{"num_hidden_layers": 12, "hidden_size": 256, "n_experts": 32, "experts_per_token": 2, "d_expert": 96, "d_shared_expert": 256, "hidden_act": "squared_relu", "moe_layers": [0, 1, 2, 3, 4, 5, 6, 7, 8, 9, 10, 11], "router_score": "softmax", "normalize_top_k": false, "routed_scale": 4.0, "balance_loss": 0.00451, "balance_bias": false, "init_std_router": 0.0213, "lr_router": 0.000581, "vocab_size": 31780, "norm": "rmsnorm", "norm_eps": 1e-05, "tie_word_embeddings": false, "optimizer": "adamw", "learning_rate": 0.00152, "beta1": 0.9, "beta2": 0.99, "batch_tokens": 32768, "max_seq_len": 2048, "train_tokens": 223000000, "max_steps": 6806, "dataset": "wikipedia_en"}
Below are experts of layer 6 (counted from 0) of a mixture-of-experts language model. Rows are named router (the router's row for the expert), up (a neuron's input weights, with its number), down (a neuron's output weights, with its number) and show model dimensions 0-255. Each number is 500 + 25 x the weight over its row's rms, rounded and kept within 0 to 999. Numbers have three digits each.
After each expert's rows: "mostly gets" lists some tokens that are sent to it at least half of the time. This comes from a sample of Wikipedia text that the model never trained on.

# expert 0
router:491490500469522532534507480495524498480474475492525548496461498526508504473476502488510495496471479513507470507498557455534478509520522460456500487481544499519484485526520501506439511507517509515509510527497516505527528500482503469482537527460459493465501454524482459481490442528481481516534490530474474499486501509483492532526497499538473497541497511515509515517462468502468518513454468503473505468541497503535500506555528545524501533513453512540523500506498518474506503482510517546505487465482502526492532489469507481494535546507478495532515478442503525471496481535513470521500463475506479484535529499529497460455530471479505496533525522522480509448493513495454498523482531469483488502471507470459484512528482464535484535498483476452533538485526508463501502440470471
up2:491523478495456494495520531504454508491493485512513516476513499456478510448535549517504508516506469508511505538494457496561549465519482448479521514512528470503476527490466511499518454500492482498517470485479498513505533499553471519476538470555490508515465529481504493505544572487493490506469510548506460491546494533471494523455465464460483503527479462512488478470515482515500492494548515467550477536449496514494512530513484461522483530491520549506489548548504475480481487498501487482490474528479478479517492511505457507487530501467482518482501484543517482519492512508486512508563502526482516508505495555519480493530506483498549513489507512460484485532499501498476541476482508548527467502495473474497508499497524505502513506511478549528488518465539501459472526498514484
down2:474479506475509476503519510555501469500480479508491527460512485490543506494514503464506500474490511507515437518435465505507471524480505490509499521529501534484484522509496543499510514499526472530486521488548484487476507508507501492509474517546484509484554511506491510500510525453507496514443512509434541478493506540494440522476519487469521488509481487503510517491488512462504492503521541515445496445462513445496499533502535465530507504491518488543537524489562557523529531449534548526468445482506511507506509507484499502526528530459475533510479465489493512501472482543491476490483524518491531491454461491488524503475516475517520518486507504524505531514485500504484524490544524478509501501503493468495506476450491455537463512501464515487464480521506513502508548448505501
mostly gets: "sson", "の", "ski", "',", " Singh", " Jr"

# expert 9
router:474457473566505493473483511497527460488562476459500495491495487483488469515481483471475536465481541541488474490510486467520464499519485459485511528482488486463514493487511489469508506475456534499463496538436460479498499479515485501504499483544520488528524515502487488485479557505508501516484475501467496513530478530507531517465500540520526518479517468498516460506515483529506480538546515501511476525488492505491496489526519520474521477454503510459526511493497512526519521558474533495503547516486465501465439458511479452461474510490506492440481492510534460464463501489482464520483498547536562470533509494505482509460524442475510510506535506489498527493495505525501530483480479471499468511507519486465502528512497495511532491502528486468534525530497479480503545499517508
up2:464546518498501469493489510498496535490473529491484500467513487507507503496485511513511534515500472502513499487502489481455492475492471479495488503484505508511503469482436513522498483559487477530455489533493464518515495473519549488474505509502512500509510497534480522520513537480541472511478553496479492528486461520450456497496472488445487528481490510494511482443473518502516484505508488467513518518501557513488506528498480477563510520488496514484513534470485497540501507530531512475570468494472462456496475494534509530479499457521458470520516522513501510509484502510480488505569539518452522530507530515479503499547494516482508475500507470475537482505533553520464522532514470509525447486509466531495555488466541492531446493510486510489491558495536470490505470462507494
down2:543469489542506451544533505505496533512532511501519493529519481530531500445468461503515459452497486556489490459494512507511467489520441457482461470480511505486526527501503482496525524520527542472499468478463529490425521488503518518491461516478489529550482457489523489509536492491520489487519503484527520458519483517495486502473504474552474526470535499523452492522519497510541535498498475512490510467504535521467450484495467484499474525468534485523501490512515517475496496515520489492524519511531467494507478492524500459518503454498501489484516476488509473481484497535520518520491496524501525489510498499470473497491510504503533463463514478486531456481473499518466528496509499482473487520426494475540434485511524495544439484511459511491479512488480512481467489531518480
mostly gets: "born", " late", " November", " December", " near", " in"

# expert 28
router:458519546498476498505495501488516489508497532502479545499494468555484521467495465515551509515516487480527563513472532524509535463530497508478483517492511491511534501483543519480479432548487512482486476509534468456468518497463487494469489491513485534503495464530486499513479507498535515485476487505507474506499490492516489457462483490522528479469509523509515502511545499508467476475465472551490506467486481508485543464490501460498499515539520491478550497501496449532540451561509498456493474525524484492499501527493477512498485507505468520516534465500525489495500465522501467481533498519506495532567509495490498465461466479489550483462535509492530480462515491469526525494473499473487449541500536496492459499518453507466518535517534497506499453492510485535493519467486478
up4:499507522526511485481494458501478488474494482485506532517496457502514481508473455497513512526508473499528525546474504492499513508509500523519548449475527428488469555503492476500499477479550497481454471510519465507484460500453490518520485496522462482513507467486489469501480486512512478476510482463505442522523541478439506411517488483509438500508516527449495457534492515518504505488481501514466516477490480469478493497518487495529470505492487504504489521488462516522518502495515516510544497497519446466526491522523522511521489537508489490505468495528464494491561494524551520500519479496480475481508547485494494486473457500453500522487527509480469494497556464468475499524492423513503499508465541489489495486514492471470514524471485488469473509487491507516466494497449503
down4:494501525478533527470475514550502513498491524528524510516501559538504494513504516452511489454473480568463512469505499489556479501502497466469537483435499498526501517525521507531458536524500508495507527485520536497476515498523460487530491481462492542486524500531492499487493445526504470523516500501538526512475541545502479484479470496503510483469470561504525508515496483499507502495511506494521534517499475520476471507514510526452508506491457512513521479507457530502536505442508508526464493457427541539481491493501484476518492475480489534458483509522501515433502495475497490501525479519529495471489451504476511466504521528509475537507478521491488498463475522462530515486516494482503488501522460516454549508495520488510472473512477519447530496527464502480511514539512498
mostly gets: " Sch", " Kh", " Er", " Sp", " Ar", " San"

# expert 3
router:486488495476524495480475521489539469490509477526494492524504492477489516478507492484444491516517497499458483473473530470514551456476472510497498531501507516456463462436470525508483499517522475501519533485492517466521494498494539483467524508536542502497503500530533482459509500515518509480537513481481456520523462527486462506491481476482535478478491502471498540490511508512541475521518525488467509488536505499507491543480473439457503523452484509513533525506522489470463502465514484450476519487490487536489482518504533488505504503513493501522509514525501529517488461463500478521537532521574506492498488497528496516500515479547539503532506513489502480533483511518511518465458531533443563503502541533463497464462501515528486479503487486477429507543470527517452504521491519
up1:474491512490534520516542503484510555502486543479503482486503478506502521528480485508495540490462494477508516478550501491455513460472543520512455469478533490517468515507524507523506491522487501497493471533507474531482511518521465483465453506525494456478502513513521488541502508482549508497501479472497507505517503508489497506531506490511516471518526514500499533477492512505492535506467502535505485490504529488522456471544501535483498505504515482467470517483468495491498490509549493491491527505490480446533465467482540544507502536496471502537525500532503477491540471506488460479506468483517477501526555535427443565494506483456514481479495510486500416479510490512533474499491501517524514481535486411481515528495515523526492546507484505495470483527483495531478509542476452
down1:487488494516461501509479511516487504512480522501526498473539491487501541498492525482499535491508531505515526474497481493460559506525543492458469504475537526512530478524458505525497503484486544534442517496524482529505486523519492490478489546467478462499523501493534523520536499488505501545490529547501508478507482448487511497508540529502502466520471527522542528493531539520532506505510478544494492509465512536503522522489504518534578520532536510455477529476515494523491536466483485464509499481477511541497521492498518528526523493475474495538495508553473510481481490481520495492491450447544497528523520497486507556497506511478525495530511505528528490470531504522499484478526518561505538484485460468503454529499462542541510466460528526495484522539468515463516521504504498
mostly gets: " art", " food", " energy", " health", " water", " culture"

# expert 10
router:529535452522457506491479492475525498530445502434447552489502483526551514488495497499497483555471519474453528522477493480506499514498544540546526499497530503483461498493468472480483479492523495507480453521518519532485492487497500539515519499459464525478481450491484460529467494535552478475458486478489469502488450476511496463566485519509452528488500550517468479481482485552476490497505494499491499497528495502525474536533470497462474520524490468529510504456491481501522515516527506479502498505531470458484468521482549534532503504530463495482475483520501483490512475508489488509508503508470512512490527544524502516473482502486475512482520505524446484491544462498486492522519494520511495508476521489492496459509485544520526530503487501485512486466555520519494530479498493
up5:508486493453498529503517471501505517491522506524505462485452520469476551546501464523493492481507465499499518467506499449506508441479463528494488479493503471515471514495481540501516451479500541503529495501499543442537556464510520517477500523536487473483494572493496527484527515485519506511509447497530497446495507528484547511448542462483459478516469528480504498479545524498488491492470460526500481535499531517511481470488476534488486462506519513481501525485494462466505503502522490498484507463504494527507517521493538501523530469464509504519522490526522519468527468466477474464487447511539492466494502541490531458484490480500499478514482508510542481516538515528506498482489519520492519508490529479547511498504537501457489504496558478482521479492524509530513504532468443
down5:483558483489470457488482490476509543500548525511478498509494515538505530465440505480512481534503481514483525475476509496526530501545488565511532498503476477466516520536517511531501481460499497500519518508496548517472469510535539516526499455473472521477512477506487511511499440505515545490480484504519482508517531460541480439508542495485496498518502481477527498471479517544484485515497463529490472514504528480527481465462507485511488536517522478456508500478505469503543514519488504487535511476517497533467454496499500482518499529450454493505512506462512530550521458507501504541493466481521510518477482518535511500502542506501534504521522448509521488507483504497459497507497488536492459504470522533504498489498530516450525495511513512517525491437564529499508470485554510
mostly gets: " David", " Richard", " John", " Charles", " Robert", " Mike"

# expert 13
router:467495490484527508492526493519466504450487469464475530511510502457508473499509532457507496477484473481493478488487556465486484512457508502492449502513454445543487491483519490532496453447489493542548551523481526504494560464452469503479519492508518506492497545540509500467542514481518466465567537507495553512519499540500492524497487487530529482472520461489467551471476519523480484545506501501488520520526496466514481517521499539540510482476508504506484540480498488510476539539507529495505524500483500483560469518466511486525504486480452502487490514493482524471520508506485494514464474464489489458490534498459511461468501532498494499515491473458510517512487508487523488513469513520472488459524513507498506459481528468488503515470477474479493515485518513521503521516536548
up3:480499534532507531486534468495493518512504545485481488499495472509489463463486511489498529442481510521547544514511501545463483501495551537561469518431496509513480485471545510473513508560472514480500487507466463523524483526506478446509520519478477440497502501520480479536522531502508540494532536540533519515547475525512505503500502522522505521513469493501513489468511515488486466483498516513575521490483498556507483526519466497497473551509477502486460510485477505534516487494502513528513442513520468517480485504476510470490432497523515509505497520517499495506501493506464456481508508530489520511534502534481520479498455509482529473478523506490475515478498496502482451500528541488504496490515477510492466467463490509544522487468502514537420513518512484527489496494514511
down3:532498446511506487519499535523458473471440496511536520528523458498502475470506509493491470510489498514508498471514490530470487499465466496520493490468492483546504511506475422510513506530492488490432450495495475504521518521510464480508505503494500497541519502502498505504551479506449501542513529472492466495461535515473487485505502512530513503516490509544513519504487473528494498533490537451511537548502477541507484498495499466532529520529489492509500458521517481461495502522504481478512509493496497496477485472465511506488501514480515526462437522494457503541584524524509515477477468516553518532475516477470502456526498493529482473494524487471481520485502492520536451528473508468472480478484475513478512447452488502546501518507503469499487471444534540485514490520510510
mostly gets: " Apps", " Votes", " Goals", " %", " ±%", " Title"

# expert 12
router:488485450506507498468537488507491490509480496479497479535537542494510485492505503439496500500495508489532439494491499478513490516479528493447538441519493494481503482433533543525471533517508499505551483460485545477515475456510487477473525540500507506489503468518523524452520474523527507481514468474509525506469524507531494536493461446490516483508488473488503477498480528536541481507512476508499470498546484488510502536528550541455495485489499492465521513511498505476445493510457527499489531488475547486537499503496504470491468523456483525482513480480503515488483471489573498498490504486492485464464465502497501473500481476483462492499498562482532530460515471487495487468476475495506503525505499482502513501507533494519450448495517534481525514513471504434545505486509517
up3:509487478476435488493550534515493466513475542478500466498479493434515459468505538499474539522533498500457474487566466496512528507485519499502505497538480550508487517498477442492511491487479532511515520481464516528515517480482510483477533519508486516551446480535474521495508511500498478495494459492478473542522496500489498543480508494504437558463482498525500514506511522491509508526537503497443514505496494470498457511497503509499527484510514462531526502489503476474479467500496539477556504506524517482543487526493469494504496478491495490480502492550470524483490555516467502496519518487502508527480472444515472460444523510467470501524538475515501554480537489489540498509453519489481492527532529501493518491521509503535487495498466518499557517504482490485504475545492491
down3:503516514492434490478453503516509497501534520499492518508482518499488526479524455494493499550509484530460494486561482449552526493493520515522497491502508519526488522487513463531463503483497518493490509513469473537496486480465492471498547496465488534479476476552469547528475506483509540518413490485472491489524491505498498502503528492503483494526514487488547447500469497537512517536438521500514523500505485453506507551506560480507509511497518479472531538548499499468496509528508544494479462507501525510480492513471509515494494519497523497502542499511485497518509489530492496544500505458451474489487534449522490498539508499480509501479468527555496502508526468488474505513488435487529487494458496473472468537533478461493504500532491535499467498494503524493493462464538472
mostly gets: " Genre", " Height", " MF", " Owner", "tracks", "2000"

# expert 16
router:482510486543512524438491517519513449530505482535494519536516509464484525512512511501502540471490502484514490474503519543536485532527522513520483500464505494504493521490509468498509493481478549467528489494482468514493505485503504482531480507521543501500492490502531473503487468469493500472470521505472523500535475544517532475509526515478531467515552462509509499506504499461528547537505536511473495487503479531480490457500551518494506460498516515487469527476505545516546466459520519502499489461506527523516539499466488531494488481500491465459512508480514481482464494499488466541484520499502553467556493509501536543494481472563484543472466511484462558462440506548484517471475508470484515515488497503524499452493524476473469481500490507529522500523488545492514535471503553
up2:466468512487510525502503469509506507474513468485515492453496474478519473545500495499494524477503497489517505464478476443479546500512480483505520523516475490484553551542500507536526532483511501547452479472472452459536497490515503547479433486534486527509514535497503516512477511516500500501447493506508515517490544464462498524461554507523462526515538518513508504513511508498462464536505515494492519492497472476488530542507463513495529500481504505491493491498534533520522517504559488493519540499487480485542506471510514507479532457529516506519490439532477455478550548514538468516493452490532512485507497508486496518490567498504521517520488491501501483545514478490477504484510541517539516522537465508481499512511513511472532535545492457508529520480512477499452508487474477
down2:539476519512536499523487424496513482530508525459516487505516523498474474477478497449495479452515505509509489523463475547465500462516518486499515496476470531412547486531531493504516502511468493537494507484501499481468476487495537475544516499473539536518580523498478534491462481522456483497505511505518519469443499502511476489491507498541537514498501477502492479509497545455471492484518499515503533475480500499475509508520481499519528497484470531442496478528499501452540492488474499460499499488520502530472477505495470488500526512493471460457483487483504506530485513502569474494453494513491526521495496504478511493556511506514474492516508493522501553489488507469509517482493519453487521490505515543501513497518484480465475493481512452530475513538536509451516499482538542
mostly gets: " Phylum", " Clade", " 2013", " 2016", " 1993", " 2023"